{"n_layer": 9, "d_model": 128, "n_experts": 32, "experts_per_token": 3, "d_expert": 96, "d_shared_expert": 0, "activation": "swiglu", "moe_layers": [0, 1, 2, 3, 4, 5, 6, 7, 8], "router_score": "sigmoid", "normalize_top_k": false, "routed_scale": 1.15, "balance_loss": 0.000148, "balance_bias": true, "router_cosine_scale": 10.0, "n_groups": 4, "groups_per_token": 3, "init_std_router": 0.0369, "lr_router": 0.000919, "n_head": 4, "n_kv_head": 4, "head_dim": 32, "vocab_size": 4172, "norm": "layernorm", "norm_place": "out", "norm_eps": 1e-05, "positions": "rope", "rope_base": 7730.0, "rope_fraction": 1.0, "qk_norm": true, "attn_scale": 0.177, "tie_embeddings": false, "parallel_block": false, "init": "normal", "init_std_qkv": 0.0395, "init_std_o": 0.0093, "init_std_up": 0.0395, "init_std_down": 0.00588, "init_out_by_depth": true, "optimizer": "adamw", "lr": 0.0059, "beta1": 0.9, "beta2": 0.99, "weight_decay": 0.036, "lr_head": 0.0131, "warmup_steps": 235, "schedule": "wsd", "decay_fraction": 0.687, "decay_shape": "linear", "final_lr_fraction": 0.1, "batch_tokens": 131072, "seq_len": 768, "doc_mask": true, "z_loss": 0.0001, "train_tokens": 817500000, "steps": 6238, "dataset": "wikipedia_en"}
Below are experts of layer 5 (counted from 0) of a mixture-of-experts language model. Rows are named router (the router's row for the expert), gate (a neuron's input weights, with its number), up (a neuron's input weights, with its number), down (a neuron's output weights, with its number) and show model dimensions 0-127. Each number is 500 + 25 x the weight over its row's rms, rounded and kept within 0 to 999. Numbers have three digits each.
Before each expert's rows: "mostly gets" lists some tokens that are sent to it at least half of the time; "raises" lists some tokens whose logits its average output raises strongly, later layers aside. This comes from a sample of Wikipedia text that the model never trained on.

# expert 12
mostly gets: "was ", "were ", "been ", "being ", "had ", "became "
raises: "sold ", "sal", "publ", "magaz"
router:488508524510517498491519530516495489511484475494487508522496496540534479524521479509502507500505511550564481480497461509523488469491501490521490454484488497507524461475497498505459514477535539520511486521505542519475525507518541454513499493462443491520498460500518481496416527474493467512509473499514514468466543516469476487461514516456526540452539513485456481546500502499496485509508
gate3:496495506460533518524496481425526515496486462500512519499508510494507472546532489489508520478498528501546476504470525452480462482479544481484498511496536506449490471532504466484499486497502499460490488504505476473511544526473516514459488528479487510531509501533528501488483500442479511480460448479536489502525521505501476493480513538503516461518467458489474532559462487499497508462522
up3:484492516528516484482475486485500501526507518509477508463515526499525444499491474518528521482474516556476529507525519551506522486499511492540528502555465515496479511471482498478528491522486503488487516536490455492510495518504545456450481534527515498528474515480487462535501483496477515470507487453500478490493499516511453491538457547480526486527530478552503477507482421505510526506511
down3:482487502477496532482509525481506483489531484487470497436483492469534483491512528517496535497484490479513499477518536531509512462493482519475555502552493511468490503520512496520516559476512506491537526478506498484523488488514514517490461544464539518512495497489507475498521522477589525490535477510423459481488483508497480505478521471494459497441533510505502494484522499491465506538507
gate4:452503500529521503513455500468450523546544490461507477487518490499514472475523489502491501541497537524504530460506477514509507502492483462499496516502567476471452455489522442499452534474468460501526477501479520522498491503467524472502469489471476469500519508483513446519494487501519489497492497504512522495512493539483490522537509483466500504544552478510496464467486494477488516543523
up4:524535505534492491519516510506521483462464501509499514521482475465504520531517496499528503523497492499478519489514494465529468480505501488520452470467482494517468504471485474539530472528431518513520492503531475522514466506500513541494519480500574525482522467519551498467512518482554502519530468530456481488492466504491470496499492549523474506486505524447511457502498505550512468536485
down4:510457475545537512517477489517503493470492443493519489476517475480501446566502508483491519498502500516493541492471518474492551483480501490458539483517480536586504504531486539515494527538492499516489478505471527510507527542519488531482484487499500447533526501452509498519502479499512487480520483472504496510480496490479510485518500451476552498514540516528471529476482481495521484509468
gate5:474490516502486493508483498492484516536496500530462446500525494540470467524483490489496499501486535504521488517481479464490472491498475474516483485515456533502506527457498462523476518528517497508544475497494489486504498524499514515527498460517441511540492558522500460524488513519507489501452506465476513492471517514521466466506492553501483516463518533483473493548465506519461513551577
up5:529521503497467496452505517472460525487519552498502494516505538520481515551479492468458507496465485460485510488528500517517485495533502444549484481449501479501508500514541487533490499512492500530469504519518469491526490548479531465515519519496490461531493549509513474455496543505506508468507459514506529488498507535497478526523509487474499477474499518492517477561498515470443469479532
down5:522492456513474493504495527476486495515501456521502512489500520553430513491504457485519496505484500453509484456495507502561504505534497531558484497499492526480492547498554523470495468542524550472517487519491460505503489513481496496504493459526499512480472483494472490525510450522498463568514512512521500545483501526532506515483487507459478545486528500475488473506492463477491497505517
gate6:508510471545501524464489490494513561536506477490458476485463520500514509477503461508491508500514487519510490513470494490543470468499503462510561514500517590507484509479516491513459498493490487497535477504442509506525530548513491470490495508480485469484515493520503479498505538477508480517506555522524516459475520520432544502482507509514498518473506498522478506490445469533507526489485
up6:561521502523528524477501483518506467506482535473496552491486484503488546517478489475510466498566519527487470561518486501462498489502500495508529481493478531510536477481513517495454502511508532513509556478523480511564542500508535500487495497516479518548508472521451504527515518476507478517507520495507483429509474497525510509537496485490505490460528500485498534480451501486539506523499
down6:506530527481476470516528542487487463522486533513519543508489484501504513489532513501480527497493492532475500487499441496459531522511513529514516484482503472540494482490465515494490506490535529541492497521499488526514492522498490509491510523454464540484451501489531494472539488506526480474539451490546535492450542553506527483527478504503518530438512457472497489477447469504523500481503
gate7:485477562447459504512473509513510533502483481531489506548518498495485481514527515508504500509454474500544522508472497483541551499497514486519510483502508524502526493463529503486535501508520475485514504521530515474514501536490531455559525480483467520425536513525518528499489486520548468476511513444530509505460519466489504510504562512510459514482503490490502478497507502520518532478487
up7:499527490489488498534512464472517525538536542511456533520484508500523473472494487460498480504516495474554531480518434515505473505476478493479507494552461512492436520550498495493482515477488465487515433539477489515515463518523501477504511518538531471492495524510479498502511495522484529527499520480484493531488494533482491509472468487510513491478502490591511498496498466497509499536512
down7:508468531472516493487501495537512466498504502480468475487541523460497523482538505541508494506534544503492530498489486506527505512534549547509518518516460500481514465472518459478527515481504499542532508525459510491513448501540517517479507524494486512513498476483498485482480497476479461478500522511456478507493526498512481545473493534491462503479472509462498527534537463484525495458416
gate8:516502523547486528507482574514532502456480495481548460487482553496521511548549486492464499500494516560498471524498501499484511529485503526479492471506515462523509476512504455552412514494505540506468502533506484500489486486492492509522494460493479489462483469493500500506495492508473491523456431486495493463509512479507502501492493504501526474518528525472531477513491526491509508511490
up8:500494513438494472490485525467502552483507506482508453488489517531469529503482507507504424513481480528529521509528503495463493436451516526495520475512507528513539488503459492457472527515543488462543473558490483498493488455482531474481499510515507488507466479518515491526506541472506506489519480463555495526482512480453480506491503525494481527488476485493503481493488521490478497536487
down8:478462463484453465476522546518474509462495492499528463516498493470520462484513543533508519499499512487469520491491478496481517525494467497515493498520471493548488497512532489494500504522526482473546528520491554520494523470472524521491504539474486517501471511457561478454537511476500489522498548517465481478477509493515468509491511487486483485490438512470475535478514523511544512548534
gate9:506487452537497523511551513514478482511508490499506526492501520514501490467520524545472548484547502509520448538505451514508464501536471481490478509553512511490472514532466499526485514520475488515470506463545497482500527481518541480570481491493488477504490488466480465542486495498494479486476469478520501479495533500521498522508506513437537529525474476528465485549515496471529508508496
up9:482505494507534465520520535524527523497547480478531507507524490510497482511485465548514526460459440548464549493498499494481514486492489538503529534475475523464473518489538513473514518488509477474492505510518491509520489502493471548463504496531515504454444494510506498512486528462482508461483484512554503542531485467508472510471478526499460465487553529508505474484525485513502476479487
down9:496511480526489481530492515431539506510508507543490534483505539490508519505493492508507492518486491525554482522446494537505504482515557502518531544482503475504484453491482510517501549462472512469458528471478511531493543468513544528448468461510473479492527491511511543509510464488511525467504484515510510485468526493495485513470527483500454516480517501465503486486485485450529510520470
gate10:520466522498494484502503457497495482501549484521518513522501495501502562444491486500491490489483484455567536511502513498476454492490507514516500507505520507514506558493482487503489481492495512523476465461505484516521503495528540490499449514490503507493473480513456458516481466495533523528474493546522516523479484454492450500485511526484468496453488507461488480499530537509481531470579
up10:537526477475483451470535517518480523449508492516538492484523509496501523551526515543489517442508454516467482516456471553505480501504490481490504514494441502515503460477507516513463519502526471445492500463517516502505500521442499483502522499509529509502492479519500513500503492460554474531544515477509485487525505493506497526518490501517477549476507490501509466535540489489502445471486
down10:519454450532492490466527499526490502532502484515503525505496501455468532497536512539512500489525511466523541460485483498490469506520482471496514539464482499552461542501473485508549458503478470502511480487500526563538536518477503541441475504509512483475505506462544537529507493473475497495487512484469494493493521548513483506495499507516529510520476519489492484467498480511515437503518
gate11:479490544483472482493498480500475492490477495523518465499481487497478525518483537492477490464485505508491514449507512461499516479485493492537488507482483521550514486528472517467460515498514513518517552519503515533489439487573495454517525491515503515469507491474550465472478522556467516483461455505518471520456518533519492497522511544479500502477502473533507491492543504527489472535533
up11:558476498521507472481516493532486570531512469514494529475504527517480504507510519515475484502518533488492504525503491492492528480481535420488495492500531505504486526539491460535504492514491519513493469495433515447506516509498543511513534527485476522499518503494518543486507520528477512479516486501522550465465455513480483531455488533478523453484510499498522472518478487458537501498471
down11:529469491542519530476498470493494539495530527443517480553460514512522536510496496522479496539517511506478552501458508542507478525524479452464488470496511498487464506515480479527514458505525493504489500480518522519502537495491471540517485523492484513488495496503510546491473470465469475510506514539505507483487508558501466508483451494545450510495459474490537477494528457511484488468508
gate12:463500477508476496489519514473532467449517465473518541525538522543527464495528504498518526533464487506510498522489461495478515464565506500469497536488535496469480474499515502555487515504493521483493478532470427490531550535484485504490517505462509497495480463507501487498492509466489490490513466508509500497490522518488488511484514489481581479480502514531483500535554509496491509479535
up12:457495520479520483471492480487503497534477484552555483510553515517470511504490541464513461519519492516519549488458505514468500507504498451513561492524527504502470532505508547499502481459531471476523473486491522513498514507465494492466479496495478505458455532501488455485496495541520507492489470511504458502529503519513508447523515541513483549500506521536510481475475509481524508523463
down12:491494473495492501469496496508479514449468486515484475486533512518531489469538519533491486511544485472475446524481485497518472509492523480500486437499435494464509499488532481464483557519502475497510524481470530530521469528528531477492480460496466542530461525521463475520519482519507512516487519520494489468535506501513498521496486535527503470530509500518484523492584487514503514504471
gate13:526522532500522482482521499490527457494542440490448531506529524512511474517536498497503500554518456548520504524481484524476445512519505516470539471503496501490525454547527482513484488508471508526491473494512489485528433522475519474556497524517543493502468479502514513509499464492493494498473515488523506472469525487482485538491479487493527508475497541443494494485514516504459515503476
up13:449477483502460499516512493524514514449435481504480525510512505486471550479491499526532505470455490464512535484554534504481525494496508499541539501476503472546505531472487476468512492481500483540491544516498563468471525485519499529533464511515508481519513501507513489536490511504505517500477491503521476482548494460484521521473500499449465498493509485558494488487538544497485499490492
down13:514498524508525425533457504498508467501509534575524488497488454519518512510471555517500524444490478523489510496475515488517502485509568490425480541519486484494485504502511508477478509519482516479534469476476492514508480518450526497497499506515473515492512523518464566523471488490570507489513475516469473469507494509520484511484503512467516507505497513510493490509479490514480487491522
gate14:445516523477532557525511546522514502535497468515488485501514469521509511469502491527492571486492497524524496502523471469482495477522478536515507503494524552498500474495501484506510451537514481463499488545473490520460553527492504516536537495472490492528511482511505497506472473464536472491492488511484501498497548507509485481494511553489524502495477477586490476488518481489467472481519
up14:505493507485513494519586538530515521500539483522488504533516499531505515504495480514516542434484479526513480492469466503507504492533492509525515493490493521527538479486524470470499511466578497485510485512470503514467456490469490515486485487482475476529476471515530497479478528487494457483504472525479501499498477527575513508502496501460501524478512487517510478480524456441505461521497
down14:505477514542468532500497474511461495492528475438499497487486543471482520499480513510521487533518526495506523548561470468496458499509475498467523468485462499491511526515527501462516536469538497478523499512478476485492561506448516502498496474509498499471537505515440526519519476484512470543539512501509494474522478491544487483483428524492458474504482523497493510506523490505490493516516
gate15:490479509547534490486511530475489483477498480493453572481510495516471502530469480505488501511520494513524482519507530479535477460480493500524495521527506470476561517510499521492446510481486505538519527499496522510499497476494483551499471458537474533581480506526496511503487504518526513480498543479527543504468503523506474481515492473523478516486476548488499498486474473568496484468507
up15:501501534514479482486480513512499542494498498485484506481536523479485462524484475550503478466498528507529473473505503486537517481489501533443503522515509519519489466467532482513511474496488475525576546503483557518502507507505516527464487486512480526487552507552497502498503479476485527489471478516498500511414481500470503506502503513490520477459515485462502512512520474525491528446551
down15:465479496530503528460476483516493483490474488463463493451516494527509463510503521448524460492494520472455469544544515509516483563504490496549522512504459520497518501513486488541521488511513518488456491512504498481493490535541512458490532509543490485496466456502514519530508496551508494500524534532516487499512522515490533507484519506481535493506526508520450470454490475540480514468471
gate16:528498547520472518499506504525506490477505520535509482478484507520528479509494480489531481471485498497549476543534474518550470444514480482489509496465535491547482507491503476510464488461459510490492469539477564510489527560486513494512542481525498456480477489525527534515526511482500516549497527497503523522468528515512493517533501513514483487501482497504487419477490518495467468490491
up16:451483528487494508512515489488501545521488506477516519521491476447515520465517511481522514495543488503468465490498504553509516506473498482518513483495503539465459488473548504499526508504547479507556485501537491467509494462515492502467505504464529504484486523513471502501476476460454491510494505515540568492485488501467478492510491450496534505522497476479503501547516452447497517442467
down16:512465503491531500521513481500462493517523474502475482499504486511504521554485511506523484495517501492509519506481500502479522485518503468345487555517492501535483531505486496525507512511489522514494482458505530569511485506458488521488505488495488490530497486534512517498482494500551518458491493521471484499491521486510491493493490497531486530488465497496491493489477486547473470491544
gate17:467534449520482486506502499492483465509514488494478469463472552506548485527471480484492476458505509502498484518515515477495526432491492506526503479486562484505504497496570457482489501481507543517500442498513514506486437495498502508520461493477506529518489499490513489532497526427507493487452516486528534523497511516487479507502512510476492524472511508522492510539490503520431486490486
up17:540516506521449489506528478458514463538481534479469484522509510501487502493442481499487470476462500492544517480522528477557523450509467478538527486463545469562502499479488460503495502486459513546480483514500484517488492515462473492503478468516524501519498486516462462518516520509504496485492564483494533481511476470521537467524507494479493493501514512514495486538541519525492508485506
down17:475496510552463539484530496510526484468520450503458507497486478544503494559486496481505504498507498488483503514515488520472498527463482528514531543517465501547550446509475525507519480558490511504534516517533480472494523517513507495490490502495511507449493450521437502521468502502517490476498487498497542515516482482543505491432454454496493488510496536508505468493490536509493498501496